python train.py --experts_per_token=3 --routed_scale=1.0 --attn_scale=0.125 --init_std_qkv=0.0312
Below are experts of layer 4 (counted from 0) of a mixture-of-experts language model. Rows are named router (the router's row for the expert), up (a neuron's input weights, with its number) and show model dimensions 128-255. Each number is 128 + 32 x the weight over its row's rms, rounded and kept within 0 to 255. Numbers have three digits each.
After each expert's rows: a language model's description of what the expert responds to; "gets" lists some tokens that make up at least twice as much of what it gets as of all text. This comes from a sample of Wikipedia text that the model never trained on. Tokens count by the router's weight.

# expert 0
router:105090081160160090107122120143143082078151101088168067172092120138134160126137123110201145142100113110127126138169154093105119131119138066146149096106140076079119131138065107196181062190115117101146110100181099094126131097170135127134137136099148134125162067071127152077124140139173116205120139152135130122094167168156170130116106198147129133120132098122130097097070114145135107174136
up0:111135121116129158156122099162114143073139098162133138099081176109131155138127111136171208134078121076144223114084152108087097151134060110129087143155091145110113161128121083130115100120125132153162117159110114092125135170151109080061122144074088108135177117068139105120067126123143075174200083099173115113129157108125145124126151171130125128121151163120169125099073118149139103173112
up1:113144145130139150118158139137125115126171125090123154100112083070113122132113155176145191139148146164058086134109145117127160145133125102126166083134118134104128162111108117105150124169088107128149146115160168138181135092181086126149092109134133106144131132122166148153135121128155095123125174200108127134118126131133140130163122167124084162143093094153150078183099127112077123151135
up2:136138114105095111162118127119125092159138129117148143157160151103140131136080137166137101047059089177116133216120115121121129078106077153132103192098091141067108110085127097135131154098131174088156155148161062055117141088143145155177155150178150130186142084149115107120126136105140105130114125084146196150116144141176140084098058155123174159195112076116133155083144183162081110125126
up3:159193173183142124143151113169142083109162138169157106133076105123157130181101099114111204056079109195131158069149154154119152162137141137142157111094096102082116103084118128129135154121134087089121159068079092094136092159173069060097131125105124147119136162121143111106075114103123070160165123189163125066103091139133122160122136099173106125103130160165162098113130166114087078158085
up4:072107058106131116035148137129122126160074109173134069132137122105094132134121194084089086122149133210089156135134113096146180141151160095107139070114148092091119109123113060178113155144129148123107137107185151145209140072159118130192122129158140133161159129090166167097120130121156075196059136066114157101108056114138154116127056128123140135087099092088103116142126116100131100107209
up5:117133120114158130105142142105158063141115142159138170105202104038066181114135133100161162153163105181089128148124084129149137093153122177100120098191143089122124123139207171108136210144128131163110110119147077122145140128183094112107172130105169117125202136176122115130114115095152109145130149163109116097180162155115151100069094110127146198169080160156086110132096139097110077178092
up6:121135129097151104132135126085130151073132111108141093124148164115181072125117144115081121179170067141126145104176134114124114123141077126075121123121130087130119155139069152235111123124118090153088106164255098111152094156080063152120131138118136116111128063095072091106063096119114131171106120100106138164124137175150149079185129158104085089177110147154148119149107074139164115116153
It responds to: Year and date digits. Final digits of years and date ranges, such as 201'8', 1968–'69', 198'8'; also word endings like chair'men', democr'acy'.
gets: "0", "5", "9", "6", "3", "4"

# expert 27
router:103158077099139116136115102083159140088174066103200096135174136157124085119083102127154149145092166167122131146147149176110140100121116129147123102104126129140121160148029085120119067169111134107183089148129109102131104130156173090148123119160155173154131049079107117140111159156133122243129087138160095111128130120151174153059100198159083107121154133130092091102072132111155112121148
up0:172141094094146120106112104095137142117144075108147076075167111152104131120175135179119158114153152109145106041143085140147113144019085101144166139115108190105124075120119100151154097132153139155119115157125121100139108129117098099170094146192150165133088133136125111116146100040103092129139118118121139125171155154103139085201104123164114122106130126128140155105127105110180093124130
up1:110161068124088138155154121136130148111116087175152119131096124130174108082127145152143094091058088124129130118136133132131089088140159105144100163155165134167123140147173190116086142115144105180111111115113081151146148084072130111165130139160129185123113167142134101091088147136133126124159089172123108096105129191121153173087125191123119082068128150163160147146141144164102182101122
up2:174135116148146170130087134134116155119090180100108125075143118059126149109114126115148161127199147158137090192129123103163138161107153080168180146108162190135128082070144077161118110125143096096182118153098107149121106120114107132108117137165107140103084084103097069143121114197106077168069115167124114128100067093125134181123140133146132162119113165127060113117191097108081089136123
up3:148131177076126084123094213135107138169183119040156146074126080084095112141104144118087102172148124129140153139111155148121072096116136075168125116114105159146176134142118135084142087124116152143173167063138117170171125075132113111080121183125147130124114132153118183097132130082123108128112125123131133146153104140141121151167129153152081120134112134143182131059153098118111111149123
up4:187147138116140112098137193162173135055125127123149089094167173164095163147127098082104106184180163108162136107235130175112114145098146170147154112124106129133121146150143147120066159156141112059126069155121082126157121097136109126048159172139158066117104106106113120117070127142113149104175128143089147201115063175105158122104186125152077107147133155175072088170093146100073153097117
up5:136179088148143135130142172178076126110111106204100128119112111113165132078138143114104144128199106152137144159119143117169170101071108133127160113129083140132124224116122057132170100103100110144107110120106104136119136148102124130141143131146138146182148070135129067161122147153102116116124118119092131101086078164105128133085114181126116125088106119148154214125092115031107127112074
up6:081128139101152082128129089088119127178171065139155140165118077130116140148192166128160145145112115105152115152089154068118130104122045112174086109136145083115138110118115133143196139139079135137125195088100122086128111137170153159141049155123071156164151084001150193084123105138175135139121120126124110117119136142178133096118162184087088196168132059093165114102159142161118170104173
It responds to: Name and place endings. Final pieces of English and European surnames and place names, such as Bates-ville, Mc-Kee, Johnson, -ington, -stein, County.
gets: "a", "s", "ers", "er", "man", "son"

# expert 26
router:132135063125165123137167136087148100152164088118160094141163157134091116080157035148150164133130099092097147090131145123143108148061112106144131158116106125118079100185105130178095139155141098173107078104122173133108107147166144120161127190109148155135150131095105138042159138100089093178117129162107078115149181109113194154124118159147157132121158175141099138087108131132141088144151
up0:106149102140146108119167138100135114096127114104172139119083084086112119116139116119155158110139100110131140132094172120101119138141097123083122123160079137137106184206110076154120122148186115135121163121130128150099120140115216135113097195057142131143151132114174203096116127098111168153071105144176087105129132122125151106117093158119116156121177177163127112121119125184090074116168
up1:116131103126149153117174086090122146064088138095171098123161122067094118141158040126156133081144063149121114083124154115167073175130123122115175133117081149117107144186099031124084119067141118136111136109121115149096107168114143120154118157127219223119155118072175170155124095140069176155111152114153127147178159116145157104144120158119074175078162173098147099144139130148122127052176
up2:153106111135144155156178088132178163107096120155159068111165125128122066100063087151135149085116162131126204073087115106158137130092155115173143138124161148159096127140093117131085118077138149122167092191162117117164112198082093130175090086118196143122129128127169163163133107152131114114133146134158146173151124074201176129141127109154145152183138100115087128179119141145109138118194
up3:126101135102147142100104117116114121124136132117107188121136070171116137087113127108074115134125158095123078150176168153108117079071152116175220142156084174097155072133144083130129133146127121108096114156123125129135113157132133132190201107182096170107157143130067111100130130086075145130120130103130144131149155127149123141044109085128132134067087130069111081118141131111134160075174
up4:176141095158144185131115124060119134133136065119172129104158123181120172111129106113146191140125108152084130095199111122169154113118098195072063177125118108115080102091138111176147176114190185144062054097153104134156097131162101095129151179181103158110140142153109152079103146137080123131112130118179153120132080125144115127123147137126122103084101139154088150070130087159101096135130
up5:101146106110134132191139111096108142133119126105162108161208087143077137155142115169117104130110136089116187160151193100125180176135104129145145087023059124129112117119094140176110167171069135109123118084118143120148130088147136075153087198140162145067086121132104115096107138129117141174133148164102111153107134062113131159164124126112160105120147063149128151063126142154107082108139
up6:031114145131118104168218085115217123097153113082174109120122112152105103185133149065132108163110108060173165137105152127112116127099145167153129108119129134128070144136124097088096120161099158079134126136174116109141089163152131166042076101126093155132147078142107166147124154148165117143147134104134133101057110112195162122095140142079076119111139135107160095128084050075096083110117
It responds to: Colons and large numbers. Colons after infobox field names and digit groups in money or vote figures, such as budget:, 000, million, billion.
gets: ": ", "000 ", ",", "000", "9", "^{"

# expert 16
router:179157102113098151107119174124157096097155119118138069138112157175076084104138111166180177145091154108091133108187159222125139095117106137091125140139168122080068119143114125180126129168162147113220127134182074132106103097113138084166139154087137157157159122108090097103158168070103085183072127197118170134152126100110164151053119179110152158112101146148063106097144106133121099153100
up0:098122123138139132191118160049099131112128155058119120157107134142089105116185148103130099093082102099091107107159143212090142152110125121098126119133119163120098128095167151148135121148088120090124113145105113160131103153107179131133147127103125160102128122163080095125113125096119133157043105132079134108158145090139107118178156179066115139112099202108095134113158048102144080155183
up1:103137111128126118116152115129120061110129099198146125150080058211153120120197094116144137092132136061119157110104155146128099106162075136097158099131117108140088101156137148137065157107095163157146147123143248105123123114165118155085104167147124131128142188117126100080089133062127137160152129171049040114125135139108138161100113145121178158092097143121137176096095143162108110132120
up2:129143142193105064116130135148160109167126132103120122101134107110101124121090075134058089188070197104124146174073146132179134103159120122150151163153127139134153103116103123129094059177135116140056135105123118130176116134107174120132050138124099091144122151111138122105118095085173152142067123163156139116077096101092138149139115115098133126140083122129107116163126115129129138116122
up3:188122136138131118093107128124150150143102072145084089053089135075115079134127138156126110065111144108165112138147170108104110107096118198124125151044114140129123129147115158137118124160143127088135138104173146110081113103081157162055174106171118108086170145120085137123120173101075160117203112127130171152078153130162091108118194140127161049065122151154160125093125101117148092210137
up4:101149122133114095172103159120119113159141156119105123109093065183113182076106146148103142179068135092121090204134131125104103200137108140154109158166145137164118167111125164122178115159113112158129075123134085101164086075118165141108135114028131162134065149127112140091138099118090150145069128157102138128143119109126126105122134105067060095133120131131080177160143130161133115025156
up5:073128088099075125088125034122090135106161124172118086184128120070152156108076127165135135117103115134097122168145081184175061116121106093161105134110131096089126108149136172132130155108088090123166136117114149133089142158174144124134139148104121194099103113031105143162109103105069136170062093138108158143089187147128122166108112152111162121145110078114099152120128183155122136087131
up6:138147132109118164095136135122156097024134159095154067122137072133116094175167097154132130170158182056116144090088133183112123173107080152150156135151116185121076116155159064094146114123161160099149131157055191147139125084123152206111115128116092135126134170195125096089132165089077169141094163085103087134156109125135158158139179096131057130113103182116133160137140167144063130108167
It responds to: Clause-linking conjunctions. Subordinating and contrastive connectives after a comma or "and", such as since, because, although, though, but, as.
gets: "as ", "since ", "but ", "because ", "there ", "As "

# expert 39
router:145134111153136083108131146147137073120142098120171113112141180147089099103115114144182171141144083105106144175151177117135121118088095140158114160142174145048088126149107141214120113149160081109108067133119103150148088105196145128167100170120160143095133107132080092122186158141105097166059130125126120091136131149148186170094082127104156133117160171105105131130129107130116097165144
up0:109177128129133133186121136107134072110101123144102105118181138099000170113105078148151207081110070123153103099085090104127130147101121164159117154129115103161114145087097099110117117087129129117103089101062120106103120131132086160147150131137142156096127163147177054137130140145111102149130133114147214131141108123154161138120113127094167214130057121141120163090150129156093088152092
up1:103105138080139132097148158106152125106132119112145071150191142157082106133142028187115139147105108070105129130072168122132124129141123143101132173135122142116106108069107137118084076113114115138119133134151165135110079085141094118071103153097104109117103122130133104165132146052110137175105162110129111083125142047137147153123118115118134131126104232202162118114076088089117043121135
up2:169128131163083143128131133144135110080148089100123078208153050135084135151126067148155107103091117133122126148137134214144184134168122089123120096076108079091132113161112139117161134204088101108176127113192112107041186057131154070151117143137104119119197099076120099109104152131104104141114090157142170119118137145106099188184110181064151100150146169152114125136111156179137139102159
up3:131126119151140143131150104146164134111169103112183118108155150177157110196071148086178167167131157084190141109137196120111106143051151145121073126142138147082104123199061083176110145160147117157138082165158123159107100079109077144122161134162139153163106116123063124131173130147135109128122109143120116143116178102161109159176151166122097107158157076172141126132052106081085106131142
up4:114164147104136129137132160111106109099154121110126134101203126120128149117119026150158143085121117091115130160085127128046143150145117166146129146193092167102130069182160132120086151157110132074138172116121133117126106098212120124096099105089083177154077124113095130120129140103125139115121131125132124062129182119147163173113123126097131173103075143173056106128110085089117070111154
up5:121149152094119149135165172164151140115138117126079117131144142029054109178086171110166122112114141123119139102136116141147149134096122143133134154162071158153080135144120152114089116144244138123128102117094129135072129131106117119138130146170152178140094132123067121106208144116119114125117122162100074112119169092123138121122164131103103166139182158111080091159129098166108124138164
up6:133135119088144127146117121118135136145121139104122142150069155093172113118157119115094070151127174210104104125110152122137134080111145152096127140098099120174125166166149138142149105122131122163128097142143175141164153102128150139148103184085123157127172136133083136073116117141135103159093102172124144099139148139119152107117148147147144144153116235102102162108154067182139101132094
It responds to: Abbreviation and decimal periods. Periods inside abbreviations and numbers, as in U.S., decimals like 22.28 or 39.30778, and some sentence ends.
gets: ".", ". ", "). ", ").", "US ", "contribu"

# expert 10
router:111095069151141111153146101110142068120173104063132129136121114120078162109146056137130118139042137115113165137141109130116109125115145149146169089138109114069123148158111073137134083191143095106151089093155098151120127121191160117187088136079126163139172070086049160125177157113097086134054183138152154073132172106128167133078075200126104141140193153124148130126148109156104097094153
up0:148134121152138065132131114145145093214098112069113126162202137144138134094138084146121097169066159111117187144093175113215038193125168146171157161168102116164144063118113107134128158086116137172144209068144153141140124110091123140197085126152141178134087185112183101137167117183147166155141147093094130095102164158132105149113137148136158149136109115141158157152099136117097127121202
up1:120111139146108141119139160198128131097126151104127127138105111115078122173095147160126130121126131139127082130134128135134185135117138085130161140127149128128143156086153135093145175187132037097119110102136149160135140093150070106228135158093137118141111097104067147135116137100160028126138107152104115139117164145117131169179107097101154116120080116157107110186115157100151131126043
up2:107022131136126049109137120130099152204124107078134136185216055126143126105142127168122101142127149075173146162094140144157057151156138140185099161120098115053125135148105088057122130131136110120205160069127172119057135152078149120103132113105156123135122093172149126168131129158123177128132134149107120127133118140120090132152077189121107116136190122068183114138082202091123123056082
up3:146111149118140115099134151146115132031132103125121118167192127103096126153149101171124084077134161123144095116146179148137116127138154098170142207095100116110123109105119121118162141142124129121087116089134175148102125136096124134103165133091154110139154102166145112133126139109210123121125129141096144149127147085099110101146099082143087138138179140081165076121185140080164083061133
up4:068141095128119207138112136145121086129171138151108139126061175099142152130128071139149130080175138120143114129165000139075128151154139117112112064180210161114139073134158137137112125151142114112109126132105115108158132135226116084137138120176106169155090135050039147119145130081058112115115139133167134118142181135134125153120158114105157114109101112135093141148127097142112207136133
up5:205073098166132121134162105093148110176108095149119126112143138154076137157099127105148145135129130186144136150161100115107154150101129164127132153155111107135131143143097158143145129038135144153107095154141099137141129112121133116145150137176152143130118121136128123131088116110044097121109149150095158143131111120132114111081156144121093091098184161137110105165175180132125149171119
up6:136112129188106079129114107091134126154123117127121134164071100112147131084096132103124123107101107095113077177132069104151096141091123134128133106162132149169125146159144146158136102103128162087179139105122102136173122119171202129126085103118116144131167102104215161132182169188119131113127149125103165110114113100149139161156114176113118081130203118085117091163185081143116148124105
It responds to: Determiners after prepositions. Mostly "the", plus possessives like their, its, his, right after a preposition or verb and before a noun phrase, e.g. in the, of the.
gets: "the ", "The ", "their ", "its ", "crip"

# expert 18
router:142064107154138135095140114116179064058150128147167101088146110117107102088111076137204166089026141118100128107158130121107144094127080137115125170133127068072073125140126080139134066178153113149156124112208127077157147113184131119101097190103207136176186100111122143142140187118118089179112126158143118122128160171110162159109113204117125194144114136140122149082078111110132101150162
up1:152170107194093113128103153131129152105086113153126179123159114172145172101113139197189138145108132114152168165093165081121145137154176165151147174142156111139088103130123126164161164090094107143097129158146165128154150160182177183119171148099188095185149080094140108120183166140131082140168146142109094109107081150169136128191110161164210148140118109129119093111155169170094105158127
up2:116186108104110143104118092140128127130131088134124150080128096180151136134131148091182141140113130068099164148098107122100091212142148140148128128161131115174106094112119140111154115068114133140145109108066181152115122179142162145074108145149151112145186102105179100138150141148129127129140159171104109106136161151130181120108147139169098112115175121088158084148099125125137108108128
up3:082132112109151135146211138111180105127156147084116071114172152082138095103191137137141109137133135079148186142135126124169171163037153110162117145114081150116159093127157132136136122098110136099133144147124135083141068190091127075115160131149154183110103115115129173153106128176102147157138150101137090020122209066164148149068134149074124085103139107123133105085126094141080098175143
up4:138164062162126142098092119077079150058124131145192127137147094144159155162135140131176182138095032152162113115172134147076140148141085174102098145154156087128110143119111185154144081123123157143129114102115087089124111143118132132094149167090114145118090078104164147120074074095109101177123155170135079114141169109190073115099122143082128135140108130126160140164074142243079128155152
up5:145164116189139105199139047157111142180124116134128102166179116134181170102052117130152137134121141129132105171120194118167118186151179120164102212117119121162117138177088138128107117126084106133049172066124178127149132129121156173159111130125195116052157104099145104141113119166127142126140166118073147085025129127158143131142112123119136184129127080044121150192120142111096150115152
up6:183075105091147113150145070096149149127173119125163081160171083117166163167119151108134101128125115121105090107143134091148148139128097134139086181088105082135107110129094123091194134147128107119146116135191085137116150174141110051140205177141123146084162087120139127139130127163127092134109110102098229155097101171120112127117094147163120129161138126148154100112138198108113084095070
up7:112117098121130104112164196107187124105159126118148067094172091161083116114160088073163179111111173127103132108110117136117090115170118130141100154136091168107160117166130167143129093131133132165130178087147140124151150115116153071110103159140182131102117148120172136081069136084114159171064149119062101103114145123130183178159121155127094189070155130126128089132076148179103086202218
It responds to: That and infobox labels. The word "that" as determiner or conjunction, plus infobox and taxobox labels such as Born, Country, Binomial name, Kingdom.
gets: "that ", "Born", "same ", "name", "Country", "Location"

# expert 2
router:128113101175085109135163148105150089103134103097163094133077130151099102098108100157151141143094141076132162194193154154125119105072097147104151161143164113055089154153157091165094094161188102117152115124178117137120095128137162095157140148065128104137139092096101084113166156095068103150024112182126151147125160187164159161126159151064128138137124185159108169130110123136150107157126
up0:133147151137110140103118150148130135076165116179149141134095105140085097108188113168129101078093135127108138135186087142161133101114102177097147091121178150090112093071117126169152093102151118109075113132147148151115121104147126137105071158130152116142174102103106199103128135038144054127112138203167168144148150161122133088119145160146127104116125193146157115086155119116159147173076
up1:153133129119108131124129192117110151044159129205128120142080117152049090117163142176166128088112100140106096140174137157113131089154135186080080105151214168060111118103105109104107108156141113109117142133090099148095124141118153108080103146055157131136158107149120140092132150109142147119089137184157187175136127136142115120131149154125128137152155179098167033137115183161128095167090
up2:091124135153112130122137100127151100103092144186120112076102154154103149148167122125107136117157042097092182126108055103103136115116090125083119083105170120119109131122113123126117120120188108139078113164097110153135137121144128203153118156084139185155148123137119194104127146124074114133114128127131165130153104172082145059148116157148139152124129154160182147099116091170121143150122
up3:160120127164122136140168125138170172215135125104160085182113086131117088104126161142104101137153090174127061138171142112231104148091116125114166089010143123192126054157106108093139121163110138211160122124086120093118105091051138132135143123121118157081168122103153081159114124207119144142115162208095179144125115131189141140126118142151128102147146131112117142110196099116127164108133
up4:193167139206129139156125100140142110073107096088177112095122117164086143169103141156136139145135103135122089144121220115166141127097119087117076143080120106148069091125146161129178107136122096111082153080123062117104133168137142156090149157124117111097121131061156193079180139171185036142186148135097161135112129104127098223117094122128115119133098118056109094120129121130090111128139
up5:116115124101158157122113215084122174129132102190139125153121128153137074124137166145145138169105089149138104170145163136136089091111135159142119050090099134146131152120115053104131145131105113102195116179163139106109108061099100101109146139119173131142140048184169095153118188191119219121095135138117113184174101099124222110158121144104113113122160107181132102112146198092150128074099
up6:169161118093102175095135136126123166114134108174168103136127127171124097094140095146096137077140112174130052131184167149182136098117134152105118068128157181124109106089102130097097141159145124079164106150084158125111130100131133073111117103199115159136138085140180046185103136112096125133147128141106127176112139088161146124132143106130158107158146135108088117106176173080159160097102
It responds to: Indefinite articles and quantifiers. Determiners opening a noun phrase, mostly a and an, plus one, two, each, another, several, every.
gets: "a ", "an ", "one ", "A ", "two ", "each "

# expert 6
router:183127103172163143160128090116162057118164031105165119123150108157128113133141069134178174144096114117154196135151150169138134073117104140149106071138141108115094153174046110150131117139148087121180114091131132147097115145160146103169139143151147174128180065122129116155180177129134135180107101149116120119163164173133184150084068148099118135107192120111130103110101098107109128078157
up1:090166115142115136116128134101094094159161150105135086134140115152104174109101110156125171109089161157036175189169155175119123124078163088128151113140105095123157151115128080141148068134124108130161083139113139064060127137178145125172094188086118159078193103049105149080095138128077043189090113133146096121188076191138123161145094175130134140142089134105121094077111154141101108103113
up2:149182143129084207081104169128107097138178138107139116094133074111157149122108088096169095092053161114124185110082146162177040096144148158139151122128053133136101148201150121141157136159176108147140156172053187156057145126169164127141067163167105109180196073100120185106125111079138089160120101134093090110145170104100116144170083142134098117167139109183081111118140162166111118155160
up3:058135065157088173150140160112100104080154116095169109189144137089093119134140127121149175171084121152072139141133104165113102112109151153111124116166122189087118162136144103120139089145157068096118070113161106116060124113138107128109077176126117129113181076082070122105133162141093128170085125148112134105138099099181136150162135169074132155132129148125131080081130108136112129126109
up4:166119146099072138113126142093125072115154093164125152093130084110059188084101131124161141138123078075119188153129118111165098097174111130098101167113132147147112122140143136121153146054118131139146151137091122099089165155117127127124114127155094136145159088072145120147192105144148120131139082094090149216152161142148167083089141148087168113168125098120121112179159137124148153178142
up5:078133034098129076103193162121110064115154116139133103141154122170105128092078137166168181163066140113106128170144170155138115131103149139133136167155119151102074120137128104185144111148158077152152140172163087095109111086132155074161116160117146157110161088043082109092133175133126069194096151137120150117132105149205182173077124189083140173132121175156084099147072108118106114156159
up6:157143123114167131147109102149125151064133124102124111113132152153163148077101045219081062133083067161072120116100148169157132086156139055176106153165107164098087093126101132097181101127109093122139105135115164098114125157162072134159064092094112135057118129109078107170115141088121104147136106086131184140170135151182101105113148154136154081127139088093105111088166141072159097145169
up7:133157145071152113108134231147145119112170111165095150135068085132106094147147101172113120128123171145131165083187136113091190094147090182137154167188162113105149157060134162117143151153131129128121107095100104131158125111118100099166148165072095151141190120130103076165111160072121084138119179188189159129142128161142117131091182116121124071169107119134077098131131128117082111136114
It responds to: Word-final pieces, apostrophes. Last piece of a word before a space, apostrophes and periods, such as trun'k', Faceb'ook', Iv'ory', Alzheimer'''s, sentence-final periods.
gets: ".", "'", "\" ", "e ", "k ", "el "

# expert 23
router:119127120147160119113142147060167057100169091147138111133143099124113098079155078134162212112091114054133124080127130172096105126111097088111118117168110139124117104169116139205116054121146102119110119116126107117084109125158159121126081148083153136103155137061114127098103160061092127213130111143131089094138191144134151154114143152098156121103102197133109097113071102134105127127180
up0:142104116098135158120167096137108085059160138139159145086091134099140156091108129105161186150102129138098099135153174116127101198132144169114138085146096156154107135173183103136191139090141205106097059138100096152116156141115171153133089158115147126087151135116126107142087116119105136139059125132138139108222132135152145074104124106107142182141108146157103133145103150157137107114147
up1:070096167098132098107113107099068133099182148129159136156112082124156159159172095108160159131127116157106110126145099151140115131176173146155119117142089133121118078150168098166152138184122183074151127131100162176110162109145129126098061171065130147123100108109137162138095144169056123112132133202178141055151123196135134111114149123098111178125173148097093085140128217143122098094163
up2:150105128106060131137169129078084069168135140103155138140106117113135162166148146130147113137148209086129128129146112131127113123102118089125155142150114133175129138175080136115193126120140137113144123148110123124105146134128132088127198121125124124195144073125095204138208122141131158139097128120123185191141141102156095048120093180146069191186118130090188179129127155220110099084176
up3:106129136089119127095125168086091046136199131104140154128126095140131104142207101124175137134119211128113153112134152155114084115116087087140156106128095176147157038152139128107154068134113171092139128150094122134106128136094152041069133170122191116209118118140127157104143147117066172147093133132189138136209140144142137120068097175144107160167136164072171154085086159145126111102169
up4:113211117118078124121142146112122111115169158174143122143081156130121082082141164111113141093106135093132139175113158123116126062179121131147177203147158150101107141179102162111111172135112103125188112143123121123185135123137105107114091120077087096145159118107153156127142139122180130152136126093095103156054099130097140188109144101122163125120165132001162107123141083082142129113117
up5:108137120169127154129124108133188071141172079162132090126146078166117163151141107086155208128133121156115176117119136190125168111129111129117067147093138115098116142143096135071087147152133121132135156107161122165131105118121136159096124140106174146147136091106138176093091167102135127175154139126085111106092143149105117112144112107137173145093117124125115141086107133133101110122142
up6:169174140163152088145175129088192092102145102160131151151113063122142161114177141102197150131102212094160149116118150111121076127124080160195128191166110111183096148184109113101159143153118044104139099095072127119089123143140177136093155101176143126159111125115115187111112156138137121146132147158129136120109157132123118094106139177179146170128145064110166122152116162122084083121177
It responds to: Coordinate and unit digits. Number pieces inside coordinates, densities, areas and UTC offsets in place infoboxes, such as 40°43′, km^{2}, UTC+10.
gets: ".", "2", ")", "1", "°", "0"

# expert 21
router:118115087142125131118126150111170081090137107130149101150126141118117114082113058123119129174068147091138117187176152179117100104096126138103133107124151139103092159157109112182121094134127076172157110142192095126126076102126157104169154150114116143126149094045070086082158140106113123214072106152166156136170188113171133149114116228098153143104123181163123149123083084130128138141128
up0:106158097103135166212137101193172141086138113128125152141188123116115116097139101082131140197104112127125119170113104114148088123129174119137159068131106180148114183140090126159083049095181208072101139104112133151153101089126116073109131127178123174140020109099099141101171146105064114149103103132136133114136163081173123147093131207113120089126139133200131151066118094113099151127127
up1:085143108194148115129133131168143137087130113129143116152071170122104088119077141114125141220125172134114124145136126116128127092091198118171131129053163113117124185200148111193116091117121182106133124096131064121182091118142130161120168116127133170148087127089109182118140122168129145159028122116139107139113142089176142198064154174105123109120126151169124140113089094103080164147107
up2:159163127119191120159106141113132095107159095108147107141192078135112210090139053088140121070152163132122119114148166100128178081070085100139156121136079122089120180134199136166177061122126180159120137130173169131085089144152114147121166177123124176090094115095089118076130124125084162137113171134129139114150189123162127101123115098155146148085131094154126147070150061176139120163151
up3:114126110088141158140164152124170117072198044101138097165126115147082089160114084138146162150100148175115156120194158164130170081017066125145123130147093090102090136141136126159118135172142037086138092129154148131099134111178108049170130196169137197129192089031120162122134150100075111144099143175105149107156130116089133120140128143123112135112175130139093134154165093120135104111131
up4:121116132117138101119110138112140125148129090083132120129195057138114142115151077058133087116101191106121116101095133171093176100085102127162141141097061124103114175139158118154184103141124091108135073135155154046059129149110175089172132165185127117101116103110117145065096150170112159138122139144125150117071161147113136102121083148169115127119142093131107196144147064099119128144114
up5:100115116110130104119158144156161122042144063107148028100164125138133126203115142094113142087154166117126163151195182166127173087093076095149131133127104122051073155141144164185131089148111103125099131117152137107069120136175139143163136182126090140087146097051081078094080125110096143145125143110122127136163121129087113135172124126154138082110181116132089082053136055193140084165134
up6:127133133082130119141143142059120096135177116152144129161091118099112123170151100124124172154147167119162142095145131108148131130096101056148111163117100111138079138120129164143155117125070150134088169134101121100135157148097149134094118153063168059113180138126080166152141098048156119135141153117110132151169147103115133113141122096112109133134132095081150142066105166117143095088115
It responds to: Numbers in tables. Numbers and signs in statistics tables and semicolon lists, such as vote percentages, integer parts of decimals, −, ±.
gets: "1", "0", "2", "3", "10", "−"

# expert 11
router:156083122135100106134125148088138034155170082121173082141177156180115108145133072086206168116115097090137143133186132192097129116132113132148136148091121143089107151170063161126112112165108068101163094150173097140098117088168152080153135136146171160110122121081107147101144169109090080176110154146115162112119143173154143137026102130116148191079084164129132109092109089106102129098128
up0:152162124065139095147126128109174098122191112190091132151210079170080167161100085085151124123137107142163132169161110097140152159186152120155149144051143143155145203105128086129145148099132170101119197123097102079153117142095060109113157114126115133075107108134144113108161100155096133133168141115087144134088115077129101120153112123041140124120140091082082110162149173085120115162126
up1:072188097111115123114134119107176130033135103122152090102129091161128118157177114135130137166114109075076154143121149129124145061090122147207121089152041091141053157188116140118135046137141135169108101067167077102116091095069106158103154185091152128181140140103159104133105165100079165146078119090116127126137131119137145105120125130120107143154133172146072149088119071156105118086240
up2:098128117130113149180107117109078066154099132165166151154178144193150179110112071119143082160134152082128126132106084141111167127152152119226161113117167111084146160158136116142139108140076097087124091125145100042170146119167169135135139119074165160093062096166119090151114186200144100103117137112185137099171069172152143116106064102113094135119086141128121166107141134082116108154137
up3:177137111147157110192143160117091097174154127156159114093157151125103138135120068125125112117160132101126136107078114162121125100140067101148095173076137126057083075155123095133105135125158206131178119116137059143120130122152118109105075146175184135141101134138117102166158122162062073108102099085068155125133098149135134155126155094164160106119128127176120163095205189068135129063119
up4:100101106148096072145132168119154077117152106121140086079180110180137108159156121084117152145103103083130128120151136217148138115125154134196093120076073141125092116155092152100088071134119113091120099105191131084137114081085092124117168104147167153077119122112114131122135165162079122176102146146072065145121100133166121134082095116150123125091094175142093140080108090080079150092141
up5:127110092061130103078155095075136102131140106093158071119184096182134168145160070114135103139144132123142084122139110150093161176092129101179208192161080162136143163139089135091187098146128157104108082124131177100126169132127113071134126117158129138073074095128127106117143139167120134154136150103063179153140149137139137111108080104130119161136106154093125103165148154147138056161154
up6:120072085052076152129142107101116141116129133142147061165144179077132152124139127079109119111141115112109122138126121163086137134120104141062104149185132116141088127217105150126104150116157152212160189121123059126115134159162140101198132174151094122147105108129143127122120170036083082174083101093136175118176175128132142085102093137125155195164082164184113088114164088126130126064119
It responds to: Month names in dates. Month names inside dates, mostly after a day number or "on", in tables and prose, such as 25 January, March 20; occasional digits.
gets: "June ", "January ", "March ", "October ", "May ", ","